{
  "d_expert": 64,
  "moe_layers": [1, 2, 3, 4, 5, 6, 7, 8, 9, 10, 11],
  "normalize_top_k": false,
  "routed_scale": 1.0,
  "lr_router": 0.00162,
  "vocab_size": 5088,
  "optimizer": "adamw",
  "warmup_steps": 298,
  "decay_fraction": 0.715,
  "final_lr_fraction": 0.05,
  "seq_len": 384,
  "train_tokens": 238700000
}
Below are experts of layer 9 (counted from 0) of a mixture-of-experts language model. Rows are named router (the router's row for the expert), down (a neuron's output weights, with its number) and show model dimensions 0-95. Each number is 128 + 32 x the weight over its row's rms, rounded and kept within 0 to 255. Numbers have three digits each.
Before each expert's rows: a language model's description of what the expert responds to. This comes from a sample of Wikipedia text that the model never trained on.

# expert 20
It responds to: Capital letters in acronyms. Single capital letters and letter pairs inside acronyms, codes and call signs, such as BYU, NXT, WKAQ, PM, plus digits in codes.
router:131078128081112132153138120117127122165127094148123127137160162184118157108136179087150148113093142150167174113057097132083086158074152157116152089105180118138142152120128118129168165122128103123096096076078107130174173158109110116117238103079169107143152090117086088146080168140109181170
down7:120168123119100122174188089137153156083174148166118185163114082157081186078152132144099122208128067138106121154122136128134153151142138108173088096137129057094102127115154135062139171167157163154119144122146125102127113083147181116116097075082141088106101060139112145160161142075103133131
down8:112142140121132074134111056118155109117171142117101101183106104137165162163131110107147108155176131126133115126133149133137051125147106120115142130170107156135131099172084123138117144077157226062170128163082130172062136152082123073147085064132116138129141115165098179107195093175146126107
down9:077097185102032130129166147097126141098137135109149124099112108136186100157098121156090101112106145204156154109172123138128132148104144130104159111085138125128109163082081159140105120140159154123061096127128091140162078146135090125079056169171135115153083173169170131162147162182178142162
down10:155156050127118147137132103123166146142146145153068127183148102117071108083159097137123150139140146111146129126131161174130061118201107147065146111115149191167163160168137124167129136165103078140137081103117136129105063084128119102068188098184098168154071131075154131136137141108086120128
down11:112183077146095129155115111133195106181114114086125145173191058111165140158175112129143116094108142112093121065149137134181131138118118139129165106143053105137119116114128208154087097101123146146146081115131069135065135161125149147138181176116159109128136137121053181087094144132135153156
down12:101161137101188166097112125105149095130147132123141145135112149049151135101122104096147101104186141088105202111145073157207109068116134163101124089161129101150170131164073179132123133103096138141176167120120099100076157166096144163111122081192094160136154097110098132122189105151135127076
down13:152102135160156195131171143054148065164095145131072129075083159095147122046110091106122126116138147135177121118154084117117150107138089133157191126138132147102130121120117119084080061138128126187073109076158115098144183125150159159113085146189113148115154186130144166121153126165157111133
down14:131212126140112126033122133165147104136143117121110155139089093096158121053118106150106155135113151078122110147115117110159146177201098149174072110197078088173117095115136166095154148100121080082192187113110137102168127147121141092123121122150104130127194095141122150092115169125151128133
down15:144099030109140183092182165120088118111044129173134119100106100103187115137153144173123132121143123161160135124068109140108107088149109143168152094132157118122168099084113127103153103194117066120148108166148125091164162146102130144095166148156130105073158166120192154123115191114114168113
down16:136081112163113126171069155108041168078105115146132130123166118136044104147097158198140120158076120181161092162113174122080123087123142091105089183106129134146094119144120127094146155120192148092145148117141147118138189139101147182163157128101158070119164138086128111168091128113098100141
down17:144149129163083176105072140121116105137134130126168116091108101115108118160087111190106110130124141119197076102098141137198075080190134139104111183075137152145171148132154122101136131108144183086120107151165106056111094115073107125163165146136128158152145108048187093154092150150131172118
down18:134160064161151105131128104156106121094153079177107115174115106099073144089148161146124129087122115212161107080113103103116132169119187098140106143128067154087058162171192152143101167094130133103175129110127129173133142104106184172122122092085114149146139085194135136156114162076111128154
down19:185085115109113110115075175126117112149036074134148166147151140133136148143133143116155163142101125108082167163162066164192143139109114101121148169163102163174089148136120167146117084077074129141147100123108094068108093159155070076160089097155166126174136152148142178107102102091152146130
down20:120104112137154132122116084156122080061101104142153138132132110109147155162085112072151108157104133134103127128164151155168117149127145101147100120155070159170101069133184080141117109114145192127166136130076104116081127151045068094165127134164119097161120133142184212147168078198141154147
down21:078156149120088116119127124139107160064151054187182143119113095116094133132119176158093142095162174157103142135127165056113108124115056176216138108131163115148166137109085145131154106111087138176110084127126113159134116107148114097079131135129165175134163136079159089206128114149125099100
down22:095126101121163141140123121102134124119153149106126155134069191166151097200072136039147088178162101167170122127117115153146159148088105133133152136125123112132111105127127131193109073177095090131109100152077110076149101129142176135147158130161085126145159078131176123179109096086202068114
down23:112121156087163075086177124178116168144136062172160105094118169110139129118097143065141099152094094137161115148145144155104161145163172123164119137069093132131078098156112105180153142095173096130082109138120122126185075129139077119146180193143118120162089112106134118163110080193193115130
down24:142147162130083106073199113192131109154156088114095129104155131093095129069126117127126100179119105099160127129169125047151110092151168151131102106145135111117166119130119099151187175098166152171083071099158106092178151062182086146142127158136123154145159117155082120153174138122062143151
down25:187077129200156178163148104135109161134114142085135149134135096139105107108111069131118097074139146133157165167183146187110119106139148128104121138080152125032137099109122086077116120133115236151150118154108128132097128129133123164120063096125154176177094109121153099142119103115114194121
down26:130091132158213140134142108130119079117160142049118155133092141130084157103106149154171105090131133161143055135060133152107106087163108179136114218100170127114118100117113159099090140088099087152139112160118103081220125120101101133156117120140157177124074112094135111155115119166094131158
down27:061070133114114064128094080114132152117122118150106145130155103104145137160093130130159160153197102171181177227134092170189123100086168125126140075102149116135134125139131139137131109127197134083091159138152138063086176150168120127146108086076092155084150105106118136094113113127168139147
down28:179143078076139086146089103112130168138151115165131173116118117137121126149087131107151101103147100128129175174121126140070105133083125129135074131146147159083159155104126065169122097160100164181094091159168138187089204151171148147149110107096148160141060113094158139145143066207119107099
down29:120133135071173089103132101140171131130075172078181158168091098145138152156142126128125109114104167078118178175138111135184108138080126135136089162179119104152134187123112082112154178126123151168149117189104179106136072118126124117105171117072142180142092051071078120109166116131092140142
down30:109125131119165082148166105203100152127099208058110113140132128146118109083148139112109155127128103112102155115191160159107132159089141190147139111126149135128197169136109140151124156072135106161129133131142159138150120171168045071156129138093172171114103080080064089092096156110126098097
down31:134082173138137026175141126125176176129047126086150101123154121138142092191143090084142136133131165112070088136165122206137094100099128127113137149087197156131139166145090133170086164142098151180135110086142144169140118115172075143115120104143112132141137122148136108148102059164123141129
down32:142126080138135145089137128156143114158115075147118101217154124119114103106147100170127117170116118079068148105116088132175106151173092093124144104177110140065163167165159055124137092092123118111175100144088110104093103168131190143103137105147169118133160177188116142069197084151140126119
down33:164063119146144152134112135138072116115130139149106163125077101095124167119099162160096205086134053146085158144140061167142120109080119165141113072086164149105147159158144160188164171124115072152096095132102067072099160117167170101094141119133101114149176157146167125130115118145127169149
down34:120104131150109107120147173147148078178092135100092131055132066165096113128081082160139147120118080151065166142180130117149167126159145152147147149170176133054105108155125107090132104105133123175130115191103102134099115152149124154106063100152146121138147132080155188057111172143181084111
down35:102146161092107103082116140173151149108117210081108109116068140105132109105130097102125145190168129098122137118122135139181137191105124036154102177124102158150121106163173096105131087155144130125097115104176133093167116129119176115146126197150112056169095134189118144109124136069180119147
down36:151025149103151111123120075124163137099149141073132060082114127124142119057103106063119125106138111122132200158158105187133164123092083145163134102141096144139135133080124122145133124143161116173125147134094144104114151192095102120123109142168160149196183083140138152096076149192141134146
down37:122060127103120160133209151129133119159130119104175167063123150124117101091076145136104134066140109136143140164091110095101154091200116132176143165128148109107154159133153141104124108146159178148175077147156097126078117079120198167174127159095130103116084197115092108073141154081142100139
down38:104133161151134092114121167121134141130167109123109087117127128075150180139147137091194051161159046114066165139161136080111121143093135116131142148158114129158096064098140171100139129167087097127094140132186103188114189172129113085135124130168190092107096158114080146120109163104147168172
down39:067173109182146164174168139148150118107179110105101164119118107107155100084118155162061134113137157090142129151128115118077121136127170138114172168111109116179128109161153092098120201179130057141103129096117154180114102124126129062197183114096089095137124162056108106146121144096106102156
down40:145091165186158124096143165111102170101140120123055144104130108149135146128115143145216071107154144063131114139123132156113118132143123148133127133161172118100081064121112177151081139141179184143043127087115158143153166102151132181057064076113106124134094137096145147107117115117178152138
down41:140164132065122159117078134136130121076157084177128115138114134118103160151165177134062127091140069142167134173133129166137094091116186141149093130096075083103166141116166137138056083165154136149161054127110094111158119116102056090111167123098158135159151141127128083163180141155141185127
down42:185106178135143104131187097106143116097087068125157082085079147182127165139164140093109157100159097163172149139118147132145136111133108109076133117124133120193141091160143082134099183103171047122098077052129132106094139131203132132144168112073121188146137122119136128151119174106105122110
down43:159165115124103097113131108176140122141086168122106116171084153177081142102145113102167173137102107114126082092113124125041157213115085129144162140171113152062167135108107141117172125115102107128128070137179154171107122125132188148116094124123103119096140156130097108061170067160137175185
down44:169120131145123156172094087189127086132153091102079123134125167177094166091151138144141154089135091082145172097092112166120076096121089165140110094139124159045186169110141137152177116158144124161136140096126119104089078121119060126127144076084065109114166124143170099138149156121152202133
down45:119081134133131162110107129098116160116150112155160080083164154116152118163151209093111114115122065213182137169111117136125097102105111137128078116098185106163138089163118134132170111135114110064077096117166152141146117143131066100147161162104116156136073143078169123165094132133133224120
down46:117099124180075148105144118170123129122113177080140136095131178169104141160147125146127104161125160157196148116138188098097135129113153113153167125119185151115135117117089138134121142127145175133076081117104114137192136103147040169095230083083096101117100126090093102129052110163126108128
down47:153065146114134155111148159059077139146121094124166128149199143106158101090075134147116162108160096134148123143105186071129137069132124128151191138119079135114125108137112090149164217109108175125159172175088125126098086142127143114147133221103170133168120128114092075149122141153103112092
down48:123143065090112105143103130126168133116126120164147172113103110150134124133091148072158119164182120114088153154112163098108077110169132110157139088142150124111173117086188119078112158086229211165177092134111169125103087115107147196124124174163102138125108106064109173124139134084146139135
down49:151181117086145142114140086114137127122129156139148093133154183158152098071109071155119075150139082145119106150114108106178168094122144144104169054076142154125124111101144078123112061118176155136204127157068163116154104127149151151182095194173100152170153129144104090126146062104151107142
down50:111151119115083146125125134086078110140130126082142147108118135173134154118132118156083098147147157128149141099069112075047145144138154079175235097182141159090120151116138104152112156091142212134119122115096137099175130126140156129110152125154107096112104170172196094150145140038103139124
down51:075038108166153167144170159101133163125123122070117099127170156143108140134156187145169129139139096130112131177109108117089113078092121138185155127049139119100135144084174121100122150123147104130075122105097163145166110082134082127183173137149138133178144179079116088184070116104126087123
down52:077137125115095062126141093127145109149155089038156142123142177081159144099121140126139078174202183140138073131145126070102157106118115130098129161143137110170195076141129107108110090083124161119123134157072134183118178089177102113166142141123109103109111145156173112178142113160142137187

# expert 5
It responds to: Spaces before numbers. Bare space tokens before numerals in tables, dates and scores, plus dashes, minus signs, primes and currency symbols, as in February 7.
router:133156128109112143161088101106156177097158135171140120113156105081147110133136109161130106162153070114089088075094159139083117136121159175095146177079137080113137116120212090139154086149110076088074149086186175172125149080162138110131177171168136178118108145094132134131105086112083087165
down7:089096085178182109135124188144129129077071133128143139156152138206118194163095170126105128149136153171107092092072159100195124108184126080184158168133133086155125128133111176141113112121145141146139084089123095040099168113105122153150127144137102126096071124138122103132082125113103171112
down8:099135108099151108144095134109139142130176139167167118144183043160125138158104123133151142139112109142175085165133093143129125094109177094100132080158175082117072126120200132164050087162100171140148142203146108114168141156131112115116092114101119113188078130121085130186151157107088071110
down9:202087090135141155072144105133115064123082129099136083114107118132107109090160096106149114133171102116079111159184123173174199180137082069154079098111087135170163072146137142149167148130104116122107141136070139138092147123146122128137136117097102122178173154193095160153099184144116104099
down10:090129156094106099181053146119122162143121111160119111153141138181133109123164153124073081159149195108113156128104155102079147134119151222160152088175149117083134123122206111175128100111114145152166096101179143125178107138116090155089120167066118098148126128126151097133070098160112105074
down11:201139136074166178114117089126139147126088116119101139136077077133129112129178108083123043141120132096139148162122146171093142116143182144112147113166099114114159107123161079071109127200102108139131124106134111131141055127136093101152162157133060134182191134137102130176183073166153099127
down12:091194115153137110121057076150127134140117083156169136162138176128120159172054131093125139113093091143126139143135086133068150071145144116183121141126117171155087088113102176118122131083142186172092113089084134157131193120152116048094109166165119123105115130089136120170175155158131146169
down13:133119106130091136179060094117158147113131154101121115122084121124122078133129151138181105132111115135090125104082172185128105160092120093151108136192095168135090066203132130148114121171106124114111141150138107114153210094121153166136092081172177073159092138108151026170138121155140146132
down14:129101126081115099156124152109121121056146172119114091114136182178092103127124072154173122087170160126122140119155155140204121130187131145102120125131144132154129193168113136131072135150163100121089145127069100107116110125185081046165112129140138142086060109130106179135143042115149143157
down15:160086143143153127089128174145096100139126116163146124138149085205096103131110158164129128114114144121120137170159085170173117131110109114112112073108096131139117133069062157107122147157115163152114105192129119111174097129102158128150062128059137046109162196166070130193174141087137112155
down16:124116155037136127128146061080118153166110098153140098142131117071167114125132077127115129142138160110074177151159143164137088107078154093106146129125173168174081133110122165116148059092101107129117165144126170108131156140127101086181155186126132163046078137112151172177110154168140151096
down17:131114106122122091160093111088153133142191160112085104180047108115154145181141178163198117122198127102137088130164172111070124082096112152101124138079092163176153175160110184141126150111077111096137071093142128144123129091131103092095160186153128186131104119103179103123115122143140129138
down18:131139152122110114132067145135140137093146152068148151146122137166106158131125212133102121148188158159118080104151091125092177165133139097139158144104116127156184115104038084132153159126119189094092080123158077163082096118086194139122153167127106103150098166125129054073127151115125137169
down19:089124142137110147061141121138140163122086121093135189137127177112164066134132089086135121121050150109125183130135144144220101202130082130176150121139110187089133168126111097115092117098132134132134124173115142091118177117138174126047123180138093092169110092113164109152120126173134139086
down20:141107138124156130063070107213122092121132103168116142122129117110131124079139139064163101159139131160177137143137111115156187146144174131204088080144132123134117120173075098106184136122137103108164108098163159148156116145102093163202175146102122118101144114160072057105112178110150120079
down21:126170093173103119100071087150120132133088125064139117180085156180145166181121159124073197108094147106109164146143103079137109150142115073161065122148138079164152174132120105146154118109140216144130114173113153154112098084108171150123119073150094086137112130126158103071136158136164126095
down22:092081103102154147053164177149147092163133091142190103138088151174104085082091119117099071136120111125123176136107163167149147114136126100117137099118131153144120100116123094120156204121133154138145092200106167093144103152064170161113105154151092063112143141188121133211102113129159107128
down23:157129195068144083158137172175134153103083136120109152082143117099127102125100136080114209149123130111162133152159126084123158115126128164107088165176116114115185166100120129128127146134082112106133128146135144105161157124168144110127158037173114113115021073119148135048170114115143132109
down24:148149102089137127091160108144130134107212056117171109126112101090143108183101042153138117081169096096122088129161184182104152127118091207100125145157128128120116158132152108154120189173159158103151117141140118183106115096134072115093141102129074097118083120126158109185133147146147079120
down25:140092061148080112149033153079167136140144178084137198137129121178112098139169058135090117091114125129157081151181124117098167112146136099154131159161127143103112181142162146186117129121181103077173135123152107141104136132119100157131096048118094126178100175125093093144109141119134116129
down26:145131143142179113124128097173114164163210141157144126134108134110139131096140102122158143108143061131134094093135131105147206179065143199097197123114163175111084154136115144135068093105153138156101104161084112123116153140065141172128085135109112118112054114115132092118128174046139132149
down27:158099140162166188124132150106125137122154105151162176088077108117148088106154087138056095138137139122135081134135117158138121169125081107134111137146119145143161117129129244141198133076087080138110148129128103115165092178132121092101125082126035150120101100152198123105121158183126134127
down28:139122131153161121104230121111122124152118129172061064139094124114121124158124107074136115109086130111108168163104164209149115127084085183074092130142118135151123149149134176125143145178107122154084143105113155094153187160111121108159177111120157124133149107077125169108107110124062161047
down29:161076150110178137081149175156111101130110140088119172097102119156092128096160156126143138114107135134116145196162108108163174125166141147158113056126084136106138139112043122112101119097107148135119097183127117104100066151116198154142090163105125154140162191180056113120154130067083093142
down30:126072165168133105148118164090127105144114121124151125167129196076159159104115171097136151095132144098137130151155090124164184133184108122116159095137156154135126154124124110119142159114123144100207122086126184093086125153104117111119148045204186088104084143099138134041135110155089108069
down31:119098175136190135093134088109145157115136088170082133119091121129140156129132143146096180141137095116085121129157136135080140110151058089144115132116180115178193158088131064116127092193181135091153104097144157147179091105110087164147125110110143129122146106099015158104159123148176105109
down32:141073112153105122112177142080123117081150152104090177111076099088151094062174109138133061194149181155135129135180168166124143186080162132057096120123107131119118157183164135111103157090132125078132150143159137137103056170110128163161141085089146118094152122143095127139104164136115089140
down33:161137158134124097147134190125125145115137147118118083088116067126077147119118107097125102141135178133134117160163123112096146138089142134171119056126136066090146137209080100168138116155108081123133179143095154141126168156126187119133145045112119129178241111100119097091127153141134112076
down34:119168136072084104103118129151120123146152159148110070141136072105151126135119156154142106174228104190090077104101177128110103080103149157120143201079106178130161119085132180108154156134149039137114111104135111144120159112122130084127094089093137177178118114141124152122182140141139158165
down35:060094100147112189157099114179124109087124136162115148160153172152074139099137137173176099125109148123150123151131121202190112171107153191156108121075121153068106159134130126146124143159098132170112080129098084068080140151151136099162107115101145103170090105159125123132083054133115074163
down36:138087146185159186138182164124101129131135130110123095096087190118123194127182169137037193064080131127152153080136109097192117136120133098143074129094114161098142124117154126145133108154108136120138107174133108119137110063115179124124129072095101149171161129126183133094095109172113133161
down37:150164081217134177088133118114112149145164118132084137142138084110121130123131072137143126154089072111161065165134134076118204198120164131158080126141130170083176091143126166128151133138088118145152139111131126135101160111132174117078136132079150113172086097105106052133178185125157121133
down38:096128098116086109107192115116095129129101103158122119107178118143115123176156104138166143159124134182180130111088133155098150093145118120081123168155150118084116134146195159124130050134098061132126098077077124119133188140125071118156108192129096127094123152154132159167076074144203188112
down39:177134100146122129059095180172132141096148162109145143146207106160083162191091134136159145128181127142104108111142124136132132132162151149123059100143082113101108050174117167143134164168157108118130135127144089092113111074116170125067088095096038096153153134123150148151148133068118129139
down40:100166108170183189068144125178140121087154114116090103075164161108142117132083189154131128159155155131067085130106117190128131169155111123088128110128096155111181134137133058133166130137054107167086135150110155129056173143125160168122134101106103163101122116137074147129148117072153081118
down41:126164122138159080133139152160118120180126148078101109141156110136121099137152192152187149104145091201130090141102070146173197114105136111134163091141131133069139172138104114090096069114137159166156121140059098120114087107118156197122155162098084115145182067091124132126144105114159110063
down42:070157129115102084117185151118120174134117134132081126123171144180106103123135095172114132157120200103144161182162134160059106094108098133175110131136125066103160142081105187114066106183069116122133172126083112113131149147134115154088106119102149096072162107135050178117116120124161163123
down43:145113128128147091147107099061150136100120069120140146104059074137158114076070088115093152167123111139043096076208138125196167114107160140135127128154133124170163115163135132183183128088140149136138107113160159166138120167114111103123112075181149136130104106163170105187119164093148122127
down44:163143109131104117161114164097145077081168199122163163107111138131107180131075189196128169147143125128101059132125124077137140109135153137082148133118079120148149142168134204087110116143085165112060099130113146114114128103200130081129121173160142140132117161101164123121108056072083142125
down45:135109124109154062098122187107099168127170136145083137117134103151108164108129120152141125103182138147131062159155116092136120173060120149133177053097137073083134141096154106150093133165181134116186144148112167105151127119132145116203104144103161121106143187062087121119100183095144142064
down46:138167126110160192110152076128148121138172107152113115160144137134108117138146134130166167125166127129136139131124132076128097058113078165080097155149139117141199127119102080101145125105096141185135117134104116150129162114135131113061045163097135127042225149125141155145191080155180133120
down47:092134170156102174107091125085055197081080163111108139149131158122170121187151141125072122100125117137101150182100133140127137131145090146148139188125117123106122164126178210133105104122085149161101115158079101139077112104121099061078131167108143142175149162131093128121160067175113148094
down48:057173089169098131152116124113148153107139167162093158189111197137093117130136185115152113133113177139141095079119149129203096081155186186141145105123129123091124117138163124133130108123155146116160095091113097065126120140117062135087184092142144149183165091112168103129091095140125124056
down49:139191121154065098061164127177147093082134117147093141133128176148093150109082133214101129116084097156116145118124167132075091101149130109095135088127112217097128149127075103114161112145130115159156135128124145152051126129173162153102193167097135114184146125072104133153121092101145124136
down50:110141058152129119132115110175129071080145095113084146071201168107161069124147088147141097139181171159179087130143143147113187133124140164119097137135136121154104104175174125183122108093154117097109162077082124165076113145138107050140093126124152189109135116118138146080108150187129114154
down51:129121109127079139143206152150154191066135148114125133054091106152152158118143078158081146085169128145128104180161152103120117181159110102060110100075119168098154166118106205126090096099145128198124109096070107130122145114140112134155190123114112148127127111088138152123174073097115119141
down52:160125104139112119051182154185112086148110114129155156142123104153096089175157135059086096150117102101125197097118131068125115118142116111177128150154073173140132152108128183148091165139165128200141129131099136092107122113132209110126157139103055079125109106159088108137154155090152178115

# expert 22
It responds to: Non-Latin bytes and parentheticals. Opening bytes of non-Latin scripts like Chinese, Japanese and Thai, plus the first token after an opening parenthesis, such as n in née.
router:107124048102166136146123076144101069192132184167112113107162143161151099105095137143146123171139123163069096139120151131156149158121143152149179115148148155162116121084055152120070129118099124106125085138131147196179115093130130085132154109113039083088127165165116167155121067105113150130
down2:123164114094138124175094073173052115178116135225109111104120101176111069080105127110102133142056100149133138147184194147066146169134098160131089143119123173120177135115102129144199146141133123115132117163038138136134169132127104127130080096148128140093130148131114129132105134104162158119
down3:118073146143102126137138129164162113155134153148167111201130134175088154149086172091088133141132117117149156120116110117139120139079138080181126169149096149093173106089134161120158102113201070107126171136085159114119064140101137122081089165097151063112123157143084167092208164142148072154
down4:109159078101103148127112116120141094105127170122080143130176105130185124167154148124141145169128145115146129092132127226127150123184114165114088142181108134150135119140154124115096077111090099158123067096155076086156115088168085126159108117117131208101113088148168181111081088066201125123
down5:103106117076129123100102159151152136165138119185186157146082127107110115159176156103153109142113104072154171153175100166176126120140099162085082109106134118101172114125153131121125089100162129164144156161042186048115125099113147145129170156104145170134088043061094103128148132120112154138
down6:144150122115081121123119147097130097124132123032162118201108121105169126135116112147116139143236100110174127129149052105133091157134159140138156174104160158084156116134152115165106119116117112118169137082192104098154100132157109190149107188149133140139101056121109050150124133119100162142
down7:158135150125117138151148152099117110138170073125129162133166146083111107124088114171121172124148165113208111064124171116130173106068113069090124170100156148092097121159161056184156122149093151126172129108144111125136119124160157152119081114185104148155163151167148050058116108112119087086
down8:148131144206135110179137085097161105111118131021052104064145143136170115094088090112106157130119162160126110099110175119076131133106133110155153168115157093150071152159104153122121157144142094123117127095215101193111131153162114114141120119108126119114128210165168137149112136160121140154
down9:071152099179137176087109165103136144099157131145156129056191146120120168093072140141076076090132062113119143154115114175148088120121137153076121124127159102144090091176151112149116109133154154122162128136113106148114200078099120104127120129156116163147170123113088150166162064173162174059
down10:167151142060168063101116121127087120131138069169135152127113141112166115136154120164116125075156111136092096071091072139101153140202165106086150159087121118129058133110155131180131128179148130144094140183100187150148158107119099166124131108155142082093147130151150095079111173099166196102
down11:142170098091110163142173110168093140157172088111110109069166161133109161137164144109126076096152131180183083101168055121087154121154088116159061132135121143094150081116113075116129123124206143128155157113103119133133178083148109194149118085117126126082106103114198150124178098113095113125
down12:135068138121094127107140222155095062077149109141166138125143141172121095120145122131118075144128105125241119089092147180115120090119094099122109102087066165138146165199161135072111139099106165103139130128144112079141090121108169155089145155139121133158174121185157100152129136147110120115
down13:117118180097099117155147111171090180088089178111072109171123093118065098132163169144105091103156067148123121176100163101129142133145123139153146068172123088140076145112150087139128125094143174139135151136140183135210159100121069087139108118139107157167132052129156171098125184139138098134
down14:083133138210133125191163099098160141121133166054096112067106087071225055170085117192139150118100120116112173182100167085101157138124134122104113113121125142133117126131119112130118156171099125073143120140125149149119126130178070120146121092109170132129127143113154125150120072164159164147
down15:133128162112169101090131089195168131149103204125124156083110120136074126176151145096171138115183104169104109130141116152097095134163085139103124116125091132127145118129109245144135142104093129120160168156145099155137121174139118132140066176108103071080144073083167118120137114120107094199
down16:134176132157101144145159108131181128161123122126091104071134111132107079065120146109125211154130117139138142111165101123126153182160107132184084177150101146137105076103157153119159089119131052159151093119100117130156116174100128113134101079075047125080102134109168187102176113196132138148
down17:121111148086151104132101188130125117124132093195144104054187160119128105031081082111141175161079128149152132120143214120119130079160139110141126121144164145127131145128150149117144070171143140131182117153128187155110090156131096115130154121105104056111131102163172151094168085085112160111
down18:114184110191101153176090095136145114131130162084134094229118100130086136119174101107129132131113191166097099118138154116065136118097121141142102115074097090145171154088120168094112093115142153100136167108167065187118140120134134132142133174121140099110157212147070173136172122114097136099
down19:124163089038122092138122138141121146122098098104135136158073117141118130122148094147111139127100106121139149139073121145135149141186114133075023126127107158113125108072151120180124144138092181091182060155162119167096138097152157162136083110123199158119188101142104161110137198159104156155
down20:106112132127133128156117039088142153093153105158152102135166102128096093135159097115158138182179134129094113198149132183118091100116145180156150127110212138151156109064112134101076032147132147106134175104132099126165154108134080105189140100143122144088079141093112144147109145159161131086
down21:126132085152151165097204123141064115152077159136222104109141160164114148126117099159145112177137144103168206088100100127115150078166150066125175058160115083131109145126058121199134128159111097126127125127133152127091121093150139111103177128129061111129130145115141150119143101141099136090
down22:113081141154181186082132096117162083158144151164117141081126116157146105150123127123145193159114099116091045179075114129173163052187135144124129124076219120136112102116121160109135101111143090138128147151138121065158117129104112053118122104139123126176108114081150130143152096163157171133
down23:113101145085086135098093135127152107090142112152186051128131123083106129118102156100112139153157178103171129158140189148104124151145124113138116135118163068128154149179218122128131099155187113165106147098155176122187143054103090143105110143051099125134165119133148123087121075080096151168
down24:140051119147077216191104128149212036095117124109122083173129133157148113107062071132134115160123063141146137115154151126145121085129095133114106166107149079126126142130171144132161139172097121139108125127172153180128099131099132147142170149122108156142097105176121136134058099125112085131
down25:130141170125142100153129118140097126169120094138157123159069155109175120072093125158128130046100095127111145156083198141112177129140125170093214088120115094117150121111066134101154138134174157103090074129209118120136131123116176135126165145091160097170090161123122156116092164082143156068
down26:132084076164108144097155154155167108077144122185108132140120093134154128115149140115104105083184191163178125061103155090141118156118114113162171148110086033124147078124125165098097128128116132118133087206137138148078115106195112149098183142103084139138130136140103109104076137176179148136
down27:121111180158136122170098077119086115115121106154126151146132199106130106136129138120180143132200177122137157081124092125115105139157104136079158164199143054148102156157115053095117115094147168103149096100111144159102113164119091100142162145235144120078133110069124126173102125106107150127
down28:097180134147119175185148106163148131140142115117086200121124096099099156136131125202116146149107063076161118059145129166162127080087144130106141164132140199111088130092106105093194110124107166140199068168140135127140101139136130088112134147139129124117126130121114055117198071112146137108
down29:152142092112113187130128188176100131087126095108131074117118113096114162103118147094120159086123143145117144130151098158098122202101159074170154145207058121142086128107163085100068158117145125208143161142108158069163157167117109109148151130148130078108113121128179152100123167076119086148
down30:120079154087127138142141148140078174178099142119101184085166159219106130141129156148142101176100068186142108179127183111057128166128147142139157123084128159130153094078145131094112152099098127093102080089153117142166104101112133139138150129097120160146087107087088106198063141123105138157
down31:175169177077108120104124133127094166106123088211097134074103173112148107043168103147146169171095071145162132109067140126083115123111154178122138127104090156123130109125154147153111081133146189111143098173088139126119070127131127131110123095122154080114160163131129181114147183105106200134
down32:138145168086134067084149112099185068139104044109119211147117144142111140105101118118157082116114214128158143136074110084135164167128147165167132088116137148109125129118086119185148155092079105147165125161151137118148118184132050126147104147109093133135179147088132165168144132095139106103
down33:138161108095094117076115130119183131070141118186165089154127084141098135171086134110112113138154088138099174136117146092163066108132144159147153132152087076093126184173198123141120132180162087176103147107095171140135133134100117147042162112155116154114177158109129111130077168162068093111
down34:191128139156129130156119179090138167086126128139089142076090115116180110132169125138071078089138158142032105142164171116113154122103126153086092092110107113200153150154155170136139130151158152068088183123099085129092153202112152105105089087121198151146156133081149120142128137123126134113
down35:161165077106200128126113141159085136167166156155171156144118052156103100130142105143165178093095078119039089149149140159145160176078123121138111107120150116084133112137163121094117104173081124160132126147150188060147136119064195180139135133093105156111115100101103152133134101114124137094
down36:134068097070115113106174092081102155170129162103089195089171122119173112096140142108100145177073158159115172169151149112097112082153108164142153098151173108087100087151131082191187142091128082158130089092114193111154118155156110097158130154110103148120133128112138121159128062157132139088
down37:150121166102103185140149199120118058098098092109136172127134155141126159156140144124121146144110094189156163116092095121143148226074047081129060156143132169104141104119116090160139099132121159113147085153108117071137075136164104088134160140182138091125136082130177162152118155116131106143
down38:137083090162170154147091141149114111219139134152157134124105118142127111094125132140168166111113121165032138145113124130184168102173169111146166110138100123095116115146107103104114117127079161119211109150100156054132110148104135070127157166153056121142145121192119138178153074087106145102
down39:131098147114131063149208065151137148142121173137161121155154119133127116129131111179137076116097148151069165131148152122129056072157129131168201157167117146110100171119099090097110085113116109066194148100148105133156146137120123171147134126104074112091117068190101083100144142157161164126
down40:095096153091149110120122119093173095070119138159125137161187166156109122066093145125106098136140045125108143100128169111167132122192193143102139184118140144097133129122109102134040137096173116134119104121165198168120146146073139118137156130091196124120046138152131119134079169134135135098
down41:107165105106125063096108139165184135113103138167193138179136131174091136074181179152142143121089129128117163128126122127127115167120116190119139128130121169140084193130072174123094131101072116036075093096140124137165090108097118115162134127171113127072159133141057118183123156142121126105
down42:062133123094148103116155135114092165142118148172131098068172114100138109177154150169114104111159135148164050124168137068186124064150082141044082130144100073142106144117156095108166122123129196076182150132127183165129136073093178137152121128135112140122123130096144139135144106165099149149
down43:066083166123119164139146121131122133114150133126120115082146112123149070134140110146163129136145070106146130182137179070170133106160075206107116087162143072134135099131178102110102082069153097216130130139065128162120158129092130098164156149130134140147098098074122169167151080094151158173
down44:136141139090079115122120152115163104107152121182134165128132102111084113162208108125192092131156120068186075135167147122136110136137143158114103119149151134098169025132138070100152108108155119155136148112073128061158119098112112136139128201159151148165117061054088109133160139133122122150
down45:125078155141120150150131114109163118135145148145141182123096153159150196122117203124075148120088056130145123103081029150108086156137146102166126110062101121087190108076141094146150160094125081078132126177133134209145113095117116122117142142095150154102163129088128160163143156142095106133
down46:135141109111166112109168124116134108115195125140164100155141089065138107074138083130093154111165181085083137131143113149233147062195144138096095108152137103116134128121118110201082130095149100125176147170122140090110115158114119091116083158106103146132153088146138150076165092139195132091
down47:136150168169089125138187121041127114114183119122079070090107144165163138176129139159094103151163141182124164126117127125116142103093147115056148074084179167090130156121078135125136135068160103143110137116112144085181112115142102184138177108128079137131114122155066139098129197128142160096